config.toml
num_hidden_layers = 20
hidden_size = 128
n_experts = 32
experts_per_token = 2
d_expert = 128
d_shared_expert = 0
hidden_act = "geglu"
moe_layers = [1, 3, 5, 7, 9, 11, 13, 15, 17, 19]
router_score = "softmax"
normalize_top_k = false
routed_scale = 6.14
balance_loss = 0.00452
balance_bias = false
n_groups = 8
groups_per_token = 4
init_std_router = 0.0147
lr_router = 0.00395
num_attention_heads = 8
num_key_value_heads = 8
head_dim = 32
vocab_size = 4230
norm = "layernorm"
norm_place = "pre"
norm_eps = 1e-05
positions = "learned"
qk_norm = false
attn_scale = 0.177
tie_word_embeddings = true
parallel_block = false
init = "normal"
init_std_qkv = 0.0277
init_std_o = 0.0
init_std_up = 0.0277
init_std_down = 0.0
optimizer = "adamw"
learning_rate = 0.00266
lr_mult_o = 1.67
beta1 = 0.95
beta2 = 0.95
lr_head = 0.018
max_grad_norm = 0.5
warmup_steps = 233
schedule = "cos"
final_lr_fraction = 0.1
batch_tokens = 131072
max_seq_len = 512
doc_mask = true
train_tokens = 518800000
max_steps = 3959
dataset = "wikipedia_en"
Below are experts of layer 13 (counted from 0) of a mixture-of-experts language model. Rows are named router (the router's row for the expert), gate (a neuron's input weights, with its number), up (a neuron's input weights, with its number) and show model dimensions 0-127. Each number is 200 + 20 x the weight over its row's rms, rounded and kept within 0 to 999.
Before each expert's rows: a language model's description of what the expert responds to. This comes from a sample of Wikipedia text that the model never trained on.

# expert 6
What it handles: Middle and final pieces of proper names, often surnames and place names, such as Lenn-on, Suff-ol-k, G-on-zález, plus accented letters like ö, ä.
router,202,163,188,179,181,221,220,237,192,227,184,178,177,211,198,186,194,212,211,212,182,206,233,224,217,197,203,224,184,211,170,203,201,208,204,223,204,218,191,220,210,208,185,226,210,220,179,197,226,162,195,200,199,195,215,186,227,160,240,178,207,226,216,177,222,192,184,199,197,203,161,192,229,208,193,188,196,163,199,194,215,228,210,171,206,227,167,199,178,155,210,163,186,191,197,193,191,255,251,196,209,204,185,196,206,186,187,229,181,205,204,212,228,205,218,154,214,190,190,214,181,193,168,199,169,204,221,197
gate0,217,153,235,217,212,191,179,218,202,156,197,189,208,218,181,205,191,189,232,225,190,200,180,184,214,184,175,186,189,205,201,178,180,225,214,228,160,187,218,186,153,202,167,192,188,207,200,213,205,162,227,208,202,228,225,211,198,179,177,210,224,220,214,206,198,189,183,207,222,207,227,252,193,207,168,221,192,214,195,184,182,217,200,182,193,207,163,191,214,201,191,184,220,206,179,175,249,186,164,179,209,210,186,208,213,222,228,215,224,187,170,187,198,203,213,201,208,228,245,195,202,183,199,225,201,232,206,181
up0,217,214,218,194,166,218,195,206,186,178,212,223,210,211,184,190,211,187,222,195,179,218,200,187,187,202,157,191,216,218,232,154,227,213,245,205,187,180,204,209,200,207,168,224,218,173,210,210,209,193,225,189,205,244,235,213,207,178,192,189,187,219,207,209,186,171,177,180,171,185,233,216,177,214,200,239,176,214,161,197,212,176,162,187,216,195,171,176,193,175,219,203,223,247,160,194,186,209,204,211,214,212,188,197,214,192,239,233,197,208,219,208,190,206,204,206,178,198,211,183,190,186,205,225,231,184,168,182
gate1,203,199,230,199,166,216,236,199,235,194,166,187,243,221,195,200,195,235,221,181,169,209,218,188,200,196,197,183,210,189,212,194,188,214,198,216,197,168,208,201,183,226,207,206,162,195,201,179,178,181,208,180,189,209,202,198,180,182,209,214,165,208,224,191,215,203,197,209,224,155,197,188,209,152,237,233,201,214,195,216,185,198,174,170,196,202,206,201,158,211,220,220,184,233,194,153,204,193,203,178,190,166,219,209,198,206,207,184,203,204,249,201,207,176,175,207,168,205,211,172,217,213,180,192,229,207,248,181
up1,184,202,220,236,210,201,186,214,202,180,192,235,223,153,201,181,174,196,243,177,211,206,198,206,197,177,162,221,173,207,231,205,190,187,185,213,220,253,199,193,212,211,160,209,218,190,194,225,150,190,224,219,237,206,224,190,222,191,217,163,215,201,222,184,191,220,253,194,205,196,223,193,199,205,237,165,185,190,160,189,226,173,187,193,214,200,185,192,196,194,209,199,228,209,192,235,198,209,221,170,188,202,173,196,161,186,198,196,205,205,178,197,197,203,188,205,191,203,214,187,222,191,180,178,184,219,184,192
gate2,182,241,216,214,239,213,191,185,199,201,225,241,186,176,227,171,177,188,209,178,237,189,186,214,204,209,142,171,234,149,234,193,214,191,237,216,194,237,218,198,188,174,189,218,194,203,179,187,172,224,168,200,202,197,192,204,198,196,188,215,192,230,206,175,158,191,236,217,210,200,181,201,206,209,235,213,222,195,211,174,225,180,209,223,186,202,210,166,195,178,221,194,195,179,186,194,193,205,208,215,189,205,190,205,177,166,198,204,177,212,169,162,189,205,195,192,195,180,212,199,216,209,180,210,224,196,195,218
up2,213,229,164,241,215,202,189,177,195,202,214,187,182,154,208,229,236,152,193,226,191,193,192,210,210,193,210,174,191,210,192,191,237,184,230,202,227,209,184,220,222,191,182,235,178,173,225,215,165,179,227,218,194,208,181,199,173,163,189,205,216,190,210,232,213,215,211,179,200,190,180,219,207,187,217,205,231,231,180,229,231,164,200,178,229,189,228,169,215,190,203,207,172,215,200,211,182,194,183,233,190,189,169,202,194,201,199,206,220,200,189,209,145,171,197,209,181,205,188,219,188,197,208,196,209,177,201,203
gate3,194,155,158,225,159,193,210,233,210,201,182,190,207,178,197,225,183,229,230,199,172,212,202,208,202,217,183,211,178,201,220,186,191,200,191,188,208,192,200,206,201,173,212,201,189,216,165,199,194,208,216,208,201,178,209,193,204,226,209,199,194,209,180,188,192,190,219,200,225,199,204,211,168,159,237,160,213,226,180,173,192,187,203,215,216,215,183,223,236,189,218,190,224,210,201,183,163,197,184,195,184,189,181,197,191,176,196,200,224,184,215,146,222,194,213,233,181,235,192,209,223,196,175,179,234,255,221,162
up3,184,189,206,206,210,163,184,221,174,203,179,186,220,205,181,181,194,172,241,188,212,217,168,222,195,178,189,204,219,209,167,218,179,209,184,188,201,226,217,183,184,203,184,189,246,194,208,220,210,200,217,200,217,200,237,185,173,213,193,223,248,179,259,189,188,238,159,177,203,200,216,194,219,165,182,191,181,170,203,202,186,230,203,160,200,207,170,188,244,193,200,197,204,204,169,197,199,213,191,201,218,209,221,186,196,195,182,197,194,190,207,170,200,227,193,194,205,203,203,173,193,194,204,172,198,221,251,235
gate4,208,200,227,201,162,215,237,186,223,176,247,220,198,194,199,211,199,194,206,236,199,172,189,206,176,198,221,185,184,205,201,177,224,162,187,203,210,214,202,224,228,213,203,196,189,190,193,165,179,230,219,193,187,181,222,194,172,201,166,192,241,183,208,237,196,202,168,203,208,168,206,172,235,192,189,225,223,194,160,176,206,181,181,193,199,209,201,213,211,220,210,218,180,199,209,187,176,166,202,183,225,207,179,161,233,173,213,214,221,210,208,209,204,197,188,201,170,184,205,213,198,205,165,258,184,229,199,196
up4,202,232,202,181,201,202,188,191,179,252,188,184,206,223,193,205,216,196,197,208,219,231,206,239,203,186,203,164,209,231,188,198,192,208,199,206,130,168,195,191,197,208,192,196,196,188,221,217,233,220,174,205,192,197,158,190,227,188,171,203,156,214,196,152,201,243,209,193,194,200,214,223,200,209,184,204,198,213,206,198,201,234,185,214,203,175,228,199,200,220,197,202,206,216,170,208,220,176,203,196,226,193,208,235,189,216,157,200,201,169,191,206,215,186,202,169,250,200,180,182,208,226,210,163,213,221,188,192
gate5,199,179,172,199,182,186,188,179,246,188,209,199,220,235,218,218,204,191,193,249,185,206,180,187,190,179,177,176,231,172,194,250,159,218,206,244,164,187,243,238,210,189,197,220,190,204,181,187,201,199,221,212,196,196,214,196,155,204,183,207,187,195,189,201,194,217,208,220,211,228,212,213,231,161,206,209,195,204,225,206,178,193,182,177,226,217,187,229,156,193,191,192,185,206,227,173,200,192,198,177,178,162,165,178,184,171,178,201,217,191,207,212,195,230,182,208,201,207,196,207,228,206,210,213,217,211,201,200
up5,226,204,216,191,200,207,197,200,173,194,206,192,203,213,196,219,235,192,233,193,148,186,207,163,232,215,219,172,203,207,198,210,205,205,193,183,222,188,229,169,185,228,228,177,220,213,182,186,153,217,176,189,186,193,199,188,200,210,218,247,180,201,202,250,186,191,204,202,167,205,188,167,199,191,246,230,175,187,186,203,229,188,205,202,156,205,206,200,208,166,214,207,231,173,168,208,173,230,204,186,181,215,197,230,191,192,202,203,230,215,227,178,192,190,218,182,209,198,226,160,186,204,187,187,217,206,217,205
gate6,204,194,207,203,224,202,182,214,190,207,196,188,203,208,182,183,200,167,232,205,215,202,189,181,182,186,205,164,172,185,214,242,198,183,227,225,247,264,200,169,208,178,187,180,193,215,182,226,190,206,183,155,204,191,178,216,215,188,189,254,159,214,217,195,204,194,199,247,199,197,204,205,216,186,194,161,225,206,212,205,208,222,216,204,173,190,219,209,214,200,196,221,184,188,207,197,159,204,203,217,186,209,167,222,198,163,212,199,217,179,229,194,190,185,176,220,222,182,161,222,183,198,193,200,174,198,223,180
up6,222,192,207,224,216,191,197,202,210,195,192,238,188,214,202,148,171,212,182,206,211,181,184,195,212,253,184,216,198,198,221,219,149,213,208,199,159,225,227,155,166,177,197,215,196,231,198,145,184,191,203,212,202,180,214,204,198,187,188,234,223,194,222,208,226,207,204,218,192,206,224,229,184,190,201,187,197,174,194,199,202,175,191,222,168,200,196,196,214,199,183,188,195,216,188,225,205,214,218,203,187,201,203,219,170,185,160,239,185,239,186,220,177,193,220,202,220,233,220,191,181,183,216,205,194,207,160,201
gate7,224,216,235,202,187,201,203,208,231,205,173,221,190,203,207,222,199,206,203,183,191,200,205,232,218,190,174,190,213,183,226,157,193,184,197,196,227,196,169,203,176,226,196,172,161,194,206,247,199,190,200,191,185,181,177,211,188,199,192,260,153,190,185,190,177,219,180,193,217,169,222,184,187,163,210,222,202,221,212,196,224,204,190,197,173,209,208,203,203,217,149,239,247,221,185,196,214,204,190,184,194,178,176,193,209,177,187,197,222,194,197,203,201,218,172,222,188,218,186,191,206,243,180,170,226,206,220,195
up7,197,145,200,212,153,191,223,193,193,225,185,182,223,221,230,202,191,204,227,224,199,203,201,201,168,201,154,197,202,189,212,185,223,208,202,201,198,207,194,190,179,167,174,200,202,207,183,210,189,210,235,215,192,137,188,195,185,239,187,209,154,190,172,183,199,203,227,223,211,173,192,205,208,193,190,197,184,219,218,205,209,194,178,226,204,222,181,222,201,180,200,183,193,222,187,189,235,204,248,211,202,159,192,188,187,151,171,204,201,184,240,226,208,213,215,196,188,212,192,242,207,210,187,193,180,204,211,203
gate8,209,181,185,187,206,215,207,176,213,196,262,223,215,162,194,187,232,162,229,167,203,225,236,176,177,177,197,151,171,202,207,217,214,196,199,180,210,232,184,199,204,182,187,208,220,208,220,190,180,184,204,205,201,232,195,172,198,232,190,190,227,172,192,225,168,179,196,208,214,218,187,177,200,191,207,186,211,204,169,208,223,193,194,219,233,197,201,179,201,205,208,181,162,188,218,181,229,229,195,217,197,165,195,207,218,212,219,153,187,186,186,190,206,225,202,209,178,211,240,222,220,229,198,213,204,181,180,191
up8,207,204,189,203,235,193,192,232,189,185,188,195,195,177,164,232,188,204,165,212,216,214,186,175,217,193,205,203,202,195,208,177,178,169,240,176,176,182,174,195,234,213,205,180,221,208,229,230,196,222,191,205,258,198,227,183,202,204,209,161,218,225,195,171,203,170,228,177,206,184,196,217,230,213,202,200,199,180,192,226,193,186,196,172,241,185,187,187,219,191,210,175,223,162,213,208,203,197,219,189,197,187,207,154,196,166,200,199,203,201,214,213,176,204,191,217,208,196,228,182,213,168,246,236,208,225,216,198
gate9,179,193,228,193,210,190,225,177,190,175,226,190,247,211,214,149,215,183,208,150,227,184,203,176,236,201,193,166,205,194,181,231,233,216,197,199,186,198,216,193,207,230,185,208,213,235,183,192,174,185,228,215,213,183,195,196,214,183,228,215,216,205,188,186,176,164,209,195,209,204,205,210,233,224,179,174,175,213,184,212,188,212,184,213,188,212,228,222,236,198,184,198,221,206,211,202,231,214,208,193,197,191,166,184,208,178,183,180,207,185,181,199,141,214,205,209,189,234,207,192,192,206,169,182,211,212,159,206
up9,209,209,206,159,182,218,221,199,217,190,215,179,193,207,227,181,201,243,153,228,165,182,224,198,172,186,180,206,224,169,188,214,219,177,205,237,215,216,208,230,232,167,196,243,208,196,183,199,193,187,170,205,209,224,174,197,215,226,219,201,241,216,164,183,174,200,177,190,212,216,211,191,189,206,215,201,215,213,189,214,237,213,190,228,195,194,187,207,168,193,180,214,194,214,203,197,207,206,201,183,190,161,157,157,217,196,226,206,211,205,191,182,219,215,205,227,191,220,206,254,205,201,216,211,197,201,198,179
gate10,210,201,156,198,174,218,218,188,222,204,230,189,172,191,200,189,189,198,206,187,232,184,207,204,191,197,178,203,180,214,226,181,231,197,199,176,199,219,202,208,217,196,221,156,184,204,209,219,188,203,251,232,218,218,209,209,214,188,220,199,214,166,201,198,192,180,191,203,210,210,197,232,195,196,187,159,223,206,204,172,192,218,175,189,207,202,236,177,194,219,223,254,181,176,248,197,233,148,216,217,193,182,200,234,199,189,208,188,185,154,177,178,181,210,180,208,189,193,203,214,201,229,179,162,193,226,199,195
up10,180,202,190,207,189,167,190,175,178,199,208,219,202,188,214,212,209,198,141,194,212,210,201,200,210,185,172,211,199,228,171,227,188,153,221,189,194,213,164,234,188,229,183,209,223,168,219,201,215,219,224,226,191,209,180,204,195,201,215,187,205,203,211,160,187,197,216,188,192,181,204,200,234,211,202,204,208,200,241,186,173,162,229,223,168,200,205,159,193,220,164,184,201,205,199,199,234,216,205,199,235,201,193,178,192,213,200,176,161,206,216,212,203,208,195,213,183,186,209,212,215,211,250,193,183,225,148,223
gate11,191,197,205,170,185,201,209,216,204,206,209,178,201,230,189,203,188,198,184,188,216,174,196,190,216,202,203,195,225,192,195,182,158,193,198,182,164,149,156,187,220,225,201,177,181,207,208,208,177,215,206,177,209,214,166,206,219,190,201,207,193,252,232,182,186,172,180,177,221,226,199,197,226,172,214,180,196,200,182,187,196,192,188,193,237,195,196,237,192,188,253,180,210,221,232,214,215,194,204,189,176,208,156,187,212,162,179,198,192,192,155,173,226,215,214,209,180,203,191,196,227,244,184,200,216,201,196,226
up11,215,218,199,233,197,190,224,194,203,200,229,189,219,226,192,215,185,196,213,224,184,211,202,200,204,190,204,186,205,228,202,197,260,200,233,211,230,191,189,208,223,228,225,162,172,186,222,194,174,184,201,192,239,187,214,187,205,203,194,176,196,199,185,254,215,198,195,238,191,181,201,189,201,181,203,221,159,175,201,214,193,217,200,205,227,200,168,199,129,177,218,203,160,196,213,197,207,193,190,222,195,158,214,191,191,189,208,173,187,193,183,238,224,187,179,182,219,183,192,196,181,208,218,246,206,210,190,208
gate12,191,213,210,166,189,184,207,213,187,176,162,186,250,189,208,201,211,202,195,214,211,207,223,189,249,203,189,196,212,202,188,209,223,181,204,206,222,151,203,183,208,226,201,212,184,190,186,217,182,187,226,181,184,209,179,223,190,200,208,197,224,194,256,146,199,195,162,178,198,211,221,245,177,183,189,233,194,223,195,256,204,199,183,183,200,251,210,208,219,218,214,183,205,222,215,166,194,200,192,199,206,208,182,180,192,193,170,184,196,215,202,217,176,208,213,210,195,183,229,210,212,202,186,184,176,202,168,221
up12,215,197,193,231,177,223,169,211,235,204,179,192,143,187,216,226,219,186,188,167,231,186,181,210,206,152,160,225,207,226,200,200,219,226,181,235,227,205,208,166,175,199,232,191,185,233,195,201,218,206,198,230,213,199,206,243,191,186,198,187,224,198,179,223,212,176,229,185,191,169,185,194,201,203,185,198,200,225,190,209,197,181,201,200,202,216,230,217,170,173,200,194,183,170,203,204,199,205,207,204,192,220,204,226,157,192,162,216,221,185,212,155,176,206,205,211,233,203,220,187,215,217,192,190,219,199,208,198
gate13,193,169,191,224,211,179,202,171,244,218,179,196,196,178,214,181,186,161,221,224,179,197,215,201,209,178,189,197,217,208,211,179,240,175,236,231,208,223,204,177,217,196,195,235,213,196,182,207,200,199,156,206,194,206,211,236,206,206,186,197,215,212,183,178,213,169,218,196,244,181,196,225,200,203,196,186,192,231,211,220,231,177,190,195,218,202,212,203,255,205,208,207,214,189,213,158,189,201,187,192,170,185,203,189,222,188,198,171,227,219,199,165,186,170,178,215,198,196,188,253,189,195,202,192,177,221,182,164
up13,203,200,180,200,216,208,195,219,183,189,187,179,214,223,203,190,190,195,213,217,192,213,192,172,199,212,197,204,198,221,234,223,174,197,162,204,193,225,254,193,236,181,211,215,228,179,177,203,225,178,216,211,166,172,194,185,191,201,237,205,191,158,185,188,185,204,265,211,196,210,214,187,196,193,233,208,207,203,208,239,191,185,154,180,196,217,196,220,207,171,222,177,220,200,232,209,191,194,224,183,182,215,183,197,167,176,224,246,175,217,212,216,190,222,220,189,207,209,185,160,196,199,231,223,220,188,196,195
gate14,177,225,241,215,162,195,203,207,196,201,214,202,199,197,178,203,211,201,238,191,190,205,208,177,210,183,192,218,195,172,201,176,192,282,231,163,174,182,198,180,189,219,209,184,199,198,212,192,164,193,170,188,229,229,176,212,186,216,176,197,183,221,216,225,188,183,178,204,206,194,204,216,193,206,189,189,171,214,155,197,151,204,162,179,184,192,178,192,202,210,212,201,251,219,205,196,199,197,160,188,209,207,215,196,198,200,175,175,208,209,200,194,218,190,213,231,205,220,174,225,179,218,219,181,193,228,193,199
up14,227,229,233,173,176,189,152,217,248,230,202,217,222,196,220,208,215,202,196,171,170,217,233,176,252,190,171,185,178,215,194,196,224,168,230,182,217,219,186,194,186,247,207,230,217,209,200,225,203,211,186,181,192,216,201,214,178,184,165,189,181,187,196,221,196,191,202,237,200,182,211,195,213,195,218,215,212,187,220,197,197,168,202,190,194,232,214,186,166,214,208,201,147,199,190,186,183,182,189,203,187,223,229,180,175,212,200,185,167,209,185,180,193,213,201,202,212,200,200,224,191,193,189,182,236,193,185,190
gate15,199,223,215,232,217,202,209,198,201,160,207,210,206,178,156,169,200,200,157,190,196,246,216,200,195,178,188,179,194,209,198,197,186,207,224,208,166,165,239,186,206,198,202,197,212,233,201,178,198,171,249,202,193,222,209,201,210,167,208,230,179,172,188,221,208,172,226,225,199,201,210,205,223,203,202,176,242,228,165,196,172,218,188,180,191,164,223,178,192,179,208,195,185,230,202,164,213,223,206,213,206,203,170,205,231,180,189,187,202,175,220,175,186,216,231,212,200,183,197,210,204,208,204,187,207,205,157,209
up15,170,182,216,174,180,207,180,202,197,217,172,179,153,220,184,208,201,221,196,212,216,202,216,231,179,184,242,163,191,208,208,192,195,182,255,183,216,213,189,206,190,219,196,208,238,173,183,190,204,195,198,176,224,207,206,229,220,198,192,202,192,217,226,174,169,195,183,230,205,207,184,178,227,184,232,188,224,200,172,175,203,194,213,177,213,194,185,188,231,194,238,227,206,185,158,217,188,186,190,199,201,193,191,190,206,202,199,163,202,206,182,210,227,220,199,228,197,197,174,223,222,207,203,237,171,188,144,214
gate16,180,217,242,196,210,187,149,187,213,177,197,208,172,207,202,199,184,222,189,188,187,187,164,178,189,189,144,228,168,195,209,208,215,237,199,199,220,201,213,160,180,216,188,175,197,217,202,202,202,210,209,203,234,184,198,184,181,200,194,167,203,215,208,204,178,179,175,216,205,171,231,206,194,200,199,208,219,234,240,196,164,177,185,207,227,228,209,213,179,218,199,199,224,236,200,205,233,196,163,190,198,190,196,193,182,213,167,222,224,188,213,169,182,254,214,214,197,213,202,171,198,226,172,207,207,207,193,198
up16,236,204,190,157,194,209,217,170,218,189,190,197,212,205,194,179,172,208,209,235,221,159,210,247,187,236,219,183,204,199,178,204,179,219,213,210,182,208,198,244,208,197,219,206,202,198,210,178,179,224,227,190,152,215,182,192,230,194,212,205,210,231,209,201,230,198,214,177,192,232,206,192,203,203,217,201,220,197,219,179,181,202,205,231,182,204,207,208,156,197,177,170,243,169,182,206,179,211,235,176,194,192,195,183,216,186,194,203,197,209,192,235,170,173,204,177,189,164,198,162,211,204,192,187,238,177,201,192
gate17,181,245,229,219,183,209,189,194,265,198,183,204,194,215,193,176,203,185,183,196,239,208,180,219,213,140,199,196,172,198,188,192,176,224,181,213,207,186,203,193,225,217,225,225,223,203,193,183,202,195,220,206,193,189,210,199,233,186,208,195,214,200,186,193,178,176,177,234,216,199,219,207,176,177,214,188,217,231,196,219,217,201,181,203,209,208,230,179,182,188,183,216,190,206,245,209,207,182,183,182,194,177,178,183,165,176,195,173,195,208,195,195,197,193,202,217,183,209,185,176,208,259,185,215,255,216,185,177
up17,175,177,171,200,223,209,211,145,199,206,187,214,193,216,182,195,194,188,194,229,232,177,163,227,200,188,185,207,208,177,195,243,175,179,184,214,224,194,194,200,210,195,169,182,234,230,225,220,219,200,184,237,227,186,186,190,220,192,192,167,197,196,210,144,180,188,222,217,215,202,194,205,232,190,187,201,195,204,178,220,198,231,239,180,182,185,205,200,191,206,200,200,189,193,254,213,220,202,219,173,214,200,156,202,183,186,188,210,182,212,201,189,183,200,211,194,180,205,158,184,195,201,207,222,154,188,172,199
gate18,214,196,206,172,213,198,187,181,230,178,274,197,166,136,187,185,160,186,203,213,200,207,214,183,194,196,164,181,196,177,226,240,177,169,202,196,198,205,208,208,195,195,191,195,181,193,211,226,192,247,190,204,212,217,244,201,204,226,161,219,208,206,208,217,202,188,221,226,213,204,160,158,224,186,182,174,185,209,193,234,196,210,214,214,236,200,192,214,185,198,190,190,182,173,212,176,181,199,201,198,196,208,213,204,190,203,231,170,183,209,204,184,206,205,186,204,172,194,190,194,215,205,187,219,175,206,216,224
up18,210,215,204,214,200,182,203,185,198,218,217,241,202,195,231,181,239,182,180,220,179,190,202,227,201,197,235,162,160,200,167,192,155,204,192,170,197,218,199,181,200,215,210,221,191,208,230,223,194,189,188,207,216,198,204,235,162,213,184,183,159,198,197,219,177,185,192,184,199,197,212,165,184,182,176,187,189,193,200,221,192,191,225,202,197,212,221,237,190,246,200,211,186,204,201,220,203,193,205,202,206,177,209,145,166,215,169,234,235,185,223,215,188,202,194,207,166,199,160,178,191,182,214,186,194,222,200,226
gate19,184,221,184,212,183,169,230,223,216,203,231,200,157,206,191,197,223,148,226,195,215,226,211,204,213,175,191,189,201,211,219,164,184,190,229,182,183,211,216,207,156,216,178,183,191,186,226,189,197,224,203,200,227,238,201,223,195,170,170,235,195,159,246,189,197,190,179,191,204,187,238,202,198,206,203,228,206,218,222,190,201,176,215,211,169,206,243,206,234,198,174,209,198,220,220,194,220,222,222,183,199,197,188,182,221,225,194,176,186,193,180,200,210,166,174,191,200,186,191,175,205,199,201,173,214,202,171,189
up19,193,190,199,185,179,199,202,197,204,180,190,176,215,209,197,186,213,154,187,192,216,175,238,210,195,226,228,214,176,200,181,234,194,201,182,236,196,188,181,173,231,181,178,207,200,209,182,193,199,201,231,231,229,213,163,224,240,188,228,191,228,195,183,162,206,133,199,212,206,217,209,192,210,224,184,180,194,201,236,214,196,207,211,240,188,219,226,225,197,200,174,191,193,201,181,184,181,208,196,196,168,188,231,176,212,199,193,224,215,212,204,195,199,198,198,193,203,209,221,154,184,181,220,179,208,178,229,157
gate20,188,193,233,189,141,183,200,189,220,180,177,209,212,201,221,238,220,214,221,201,214,222,193,206,226,210,228,179,173,199,204,183,204,223,234,211,216,202,183,192,201,236,207,168,192,218,209,221,152,191,192,177,213,205,198,196,188,200,208,197,195,175,229,207,216,196,194,214,215,178,238,193,202,184,235,208,192,206,227,239,211,216,239,189,188,174,224,187,190,185,201,223,215,148,217,193,203,162,164,213,193,165,207,192,205,176,212,181,229,192,181,222,202,181,187,205,191,188,235,214,219,204,192,156,196,210,187,174
up20,216,222,186,195,205,180,187,199,208,213,198,227,218,169,199,183,182,196,201,184,192,212,227,201,191,180,199,190,183,174,231,249,221,190,134,208,207,187,233,190,184,201,202,201,216,200,202,227,216,201,229,182,208,185,197,211,178,215,180,205,199,233,212,187,174,241,205,176,199,208,170,232,185,193,184,196,189,181,181,169,200,220,205,190,251,211,200,202,240,193,197,221,203,206,185,204,193,202,177,195,228,253,184,188,171,207,217,177,161,193,238,173,190,243,184,217,174,203,186,177,197,221,175,207,213,194,219,208
gate21,217,211,203,208,189,217,185,200,253,173,197,222,226,184,190,189,170,161,190,216,195,220,208,181,219,185,186,185,170,200,230,211,181,183,193,220,213,199,205,198,202,226,218,194,183,170,195,201,191,190,206,181,213,211,206,190,188,182,227,220,221,155,208,220,185,168,182,218,221,210,220,184,178,189,207,210,216,230,182,230,197,170,177,170,213,213,204,176,208,249,225,209,181,202,157,193,202,194,179,212,220,163,235,188,238,209,200,209,183,245,200,187,199,231,188,210,177,192,220,192,194,186,197,197,259,186,212,180
up21,162,253,215,214,165,206,185,226,199,227,186,191,186,188,225,181,220,217,183,206,197,208,188,221,181,189,232,174,189,187,170,166,209,198,211,195,211,182,164,236,173,171,177,226,194,205,212,191,214,191,196,183,206,222,170,216,226,166,223,213,210,221,201,156,128,168,173,194,196,202,185,216,194,208,226,180,197,215,230,193,224,206,204,221,187,204,225,185,188,194,177,198,193,211,202,217,220,203,192,204,224,215,201,177,194,176,217,181,215,204,166,180,216,179,219,199,217,206,183,187,215,226,186,212,215,187,183,178
gate22,201,194,206,197,227,225,187,247,209,210,203,205,232,163,178,204,204,192,183,192,201,201,174,194,174,183,198,174,130,179,190,181,165,204,183,199,171,211,202,195,162,219,175,227,188,213,201,209,222,173,218,216,185,195,190,192,214,160,195,216,196,195,180,228,198,178,197,198,207,206,193,233,194,193,181,234,193,209,182,217,200,199,193,183,195,192,182,159,224,216,184,219,187,165,188,217,197,201,194,204,222,186,188,195,203,189,188,211,194,238,164,156,192,213,209,213,225,183,200,199,272,214,177,215,209,211,196,220
up22,236,207,214,174,176,206,202,203,186,205,209,215,183,199,169,184,206,215,197,199,207,181,189,207,188,226,238,174,226,232,229,206,195,202,230,188,199,193,219,201,229,197,209,147,215,179,195,211,207,222,169,185,196,213,182,187,203,197,211,180,202,244,180,202,148,204,205,217,189,193,209,193,197,194,193,208,170,237,180,227,204,164,198,200,190,192,172,197,190,190,215,225,215,206,175,222,172,211,193,221,226,211,201,183,121,220,204,198,183,223,230,187,196,166,196,211,188,215,174,166,191,184,216,188,239,203,205,182
gate23,219,199,259,184,190,206,193,184,192,214,216,187,188,211,201,245,186,200,198,191,171,220,178,200,200,197,211,215,206,216,252,183,185,194,210,189,218,235,202,190,193,219,218,167,211,202,173,215,167,191,209,184,199,219,181,185,190,207,194,183,174,186,200,187,175,189,180,212,230,205,185,211,205,198,194,199,195,208,236,173,152,185,212,165,172,205,207,181,245,225,219,227,237,191,225,193,176,191,163,182,178,216,195,173,203,191,208,167,213,212,188,166,211,210,194,247,180,191,226,219,217,219,168,184,188,192,187,191
up23,236,221,190,160,237,203,198,214,179,190,208,228,175,193,168,164,191,222,181,219,203,163,185,209,208,201,204,205,183,205,192,166,222,194,200,178,239,187,182,189,216,179,174,191,177,209,203,285,169,170,208,188,235,213,209,208,201,196,230,200,232,194,213,189,200,175,201,185,186,198,212,168,200,226,212,175,168,191,197,203,213,205,186,176,217,212,219,216,167,205,231,178,194,184,172,227,217,213,213,205,194,222,198,201,204,191,224,206,187,224,231,188,183,226,227,199,196,210,202,159,194,188,213,201,215,203,195,187
gate24,209,223,169,201,163,202,204,225,184,224,206,191,225,210,194,227,221,207,226,219,205,225,212,190,198,212,170,189,202,200,212,183,186,208,186,224,221,198,214,182,190,164,209,208,171,158,222,224,177,177,209,168,213,207,219,250,192,205,202,183,176,162,223,226,223,170,161,193,208,207,209,225,161,205,196,214,182,236,163,204,180,199,194,194,198,210,203,221,192,208,212,233,188,216,218,179,191,178,204,226,182,193,200,235,186,189,215,166,197,163,210,163,192,194,219,191,213,219,178,222,207,219,168,183,215,224,195,233
up24,211,191,180,170,208,204,217,169,208,198,241,183,186,203,172,222,196,184,220,192,223,206,208,170,187,213,232,175,199,217,188,231,217,190,201,198,169,187,183,206,242,221,178,196,207,166,204,216,229,184,220,235,235,226,204,148,201,197,177,212,190,213,200,215,184,192,204,207,191,204,198,215,224,220,205,220,179,233,181,212,216,195,235,175,208,200,246,208,200,198,225,210,209,173,205,223,209,176,192,207,237,188,182,192,202,200,221,217,190,170,142,215,195,215,185,195,199,214,145,193,188,197,199,191,174,182,215,174
gate25,230,228,206,203,197,177,186,209,225,186,210,187,204,207,199,201,169,228,163,203,199,216,197,209,182,168,207,190,178,227,241,212,199,175,202,206,167,221,142,223,190,159,191,167,180,188,207,189,214,213,200,198,223,220,206,190,181,180,211,203,226,203,176,220,173,192,197,212,221,197,198,216,205,193,158,191,218,204,185,222,179,200,195,191,203,235,179,203,192,221,171,200,249,219,219,195,216,170,198,152,223,190,204,184,200,226,188,222,218,197,170,185,194,193,192,238,201,224,176,186,195,199,207,193,165,246,195,169
up25,213,198,186,212,181,222,168,231,218,177,183,199,190,214,254,221,183,215,194,189,208,164,239,199,168,179,174,206,188,235,215,249,230,189,188,202,204,220,202,212,173,213,188,198,180,226,182,216,234,231,146,217,190,212,187,231,199,175,202,214,197,214,200,239,198,199,193,167,201,214,175,219,199,199,177,216,225,220,192,202,207,210,186,196,224,208,175,186,219,192,218,196,189,199,207,183,176,201,200,190,173,214,220,176,235,206,217,171,190,230,195,178,162,198,202,214,221,214,199,234,223,176,171,189,206,204,216,211